Weights of a small mixture-of-experts language model, trained from scratch on English Wikipedia.
Size: 11 layers, width 128, vocabulary 7047, 5.2M parameters.
Experts: 24 experts in each of 11 layers, 4 picks a token, a sigmoid router, a shared expert of 64 neurons.
Training: a variant of SOAP for the experts, 448M tokens, 3415 steps.
Below are experts of layer 6 (counted from 0) of a mixture-of-experts language model. Rows are named router (the router's row for the expert) and show model dimensions 64-127. Each number is 500 + 50 x the weight over its row's rms, rounded and kept within 0 to 999. Numbers have three digits each.
After each expert's rows: "comes before" lists some tokens at least twice as common just after its tokens as in all text. This comes from a sample of Wikipedia text that the model never trained on. Tokens count by the router's weight.

# expert 20
router:521512500393515479536482495578491511460534555517516509448471544461470469467548536396524537529480535545593433548519466492435367510515455557399406538408532519508439545507510535565548481506365469
comes before: " ", "-", ":", "|", "=", " P"

# expert 13
router:457505509427487430559506503586519519527523580525482567438596552454477444505535545403493488539477451427449554551473499493396406476529424380432461615444555406486534472481468450499512466459407447
comes before: "\n", " ", " The", " In", " He", " It"

# expert 9
router:484536504529496490538473461519537547504577472519587514516554452511460482632512510440482537568526439518484548517490518508462533553539529480593488521449474404463522498457499533519428450487539484
comes before: "\n", "-", "|", " ", "==", "The"

# expert 15
router:465495496392495488493521492590485529469519552526498528424476537525498392504544544457510555557493491504581476559429485528378434487512475538423460523447475438426507565441486515572512484396402488
comes before: "\n", "-", "|", ":", "==", "The"

# expert 21
router:519608522520513476610441451498449463486530535622473478496451541516526492549555535438528534528537486559374462538468506433468375560598565415517424541473558478517487484471489562537553465539473514
comes before: " ", "\n", " —", " A", " P", " S"

# expert 12
router:516459483395502425518551501486497530480479514446500509510523612536435500523531536605384612492433478434540568423505567523546454487470583501474485575546516446504477524517550487513470491560578510
comes before: ".", ",", " of", ")", " in", "%"

# expert 3
router:525499495559531547441490476570505503518538478523523518506555489531465384457409512496479439458490468492589476363445496545472431513518521485520437488525521585489430490465419516464448510433456554
comes before: "1", "0", "2", "9", "8", "3"

# expert 7
router:499538508524514461414386455510454446555492466556620511471509489484508527470447512603332524531495467394532509497547489457479494510528482452434517563533522542515440484438487440638554467524448490
comes before: " the", " a", " his", " to", " an", " in"

# expert 22
router:536447455447497474417576426474457513546513466550510509526571496546494469491347463516437472550436488502618469439515555540426411490527484514518430519606511591551480532456485544444361529466560536
comes before: "0", "9", "1", " |", "2", "8"

# expert 4
router:529484441563575505424403525634451514527520468445537543448455505559504419490550441460536545470440541515525553523410507499450531516558524508435481469597502435381568517445532471492479474417412529
comes before: "1", "2", "3", "s", "4", "5"

# expert 19
router:526504488567529413586511430601496419550484501491510512504534563465518436543443561533327535557451478484509521284546465366449407513460601526488493448599515448479381501443520502479518467542550469
comes before: " the", " of", " to", " in", " and", " a"

# expert 8
router:519529509418494492532501538463496446608468503542529493422425487483509509446415500596407525492538396431485483504460498476476566494442536375473536526451510556530437434427481518583521475537486485
comes before: " the", " a", " an", " be", " was", " he"

# expert 2
router:514496452535504497460541495545510528523502470481602528435601512501526444549546491477513566477476412481465532536440480526458499530504523445540489434480493516433523464508467457607467500439562483
comes before: "\n", "-", "|", "==", " The", "The"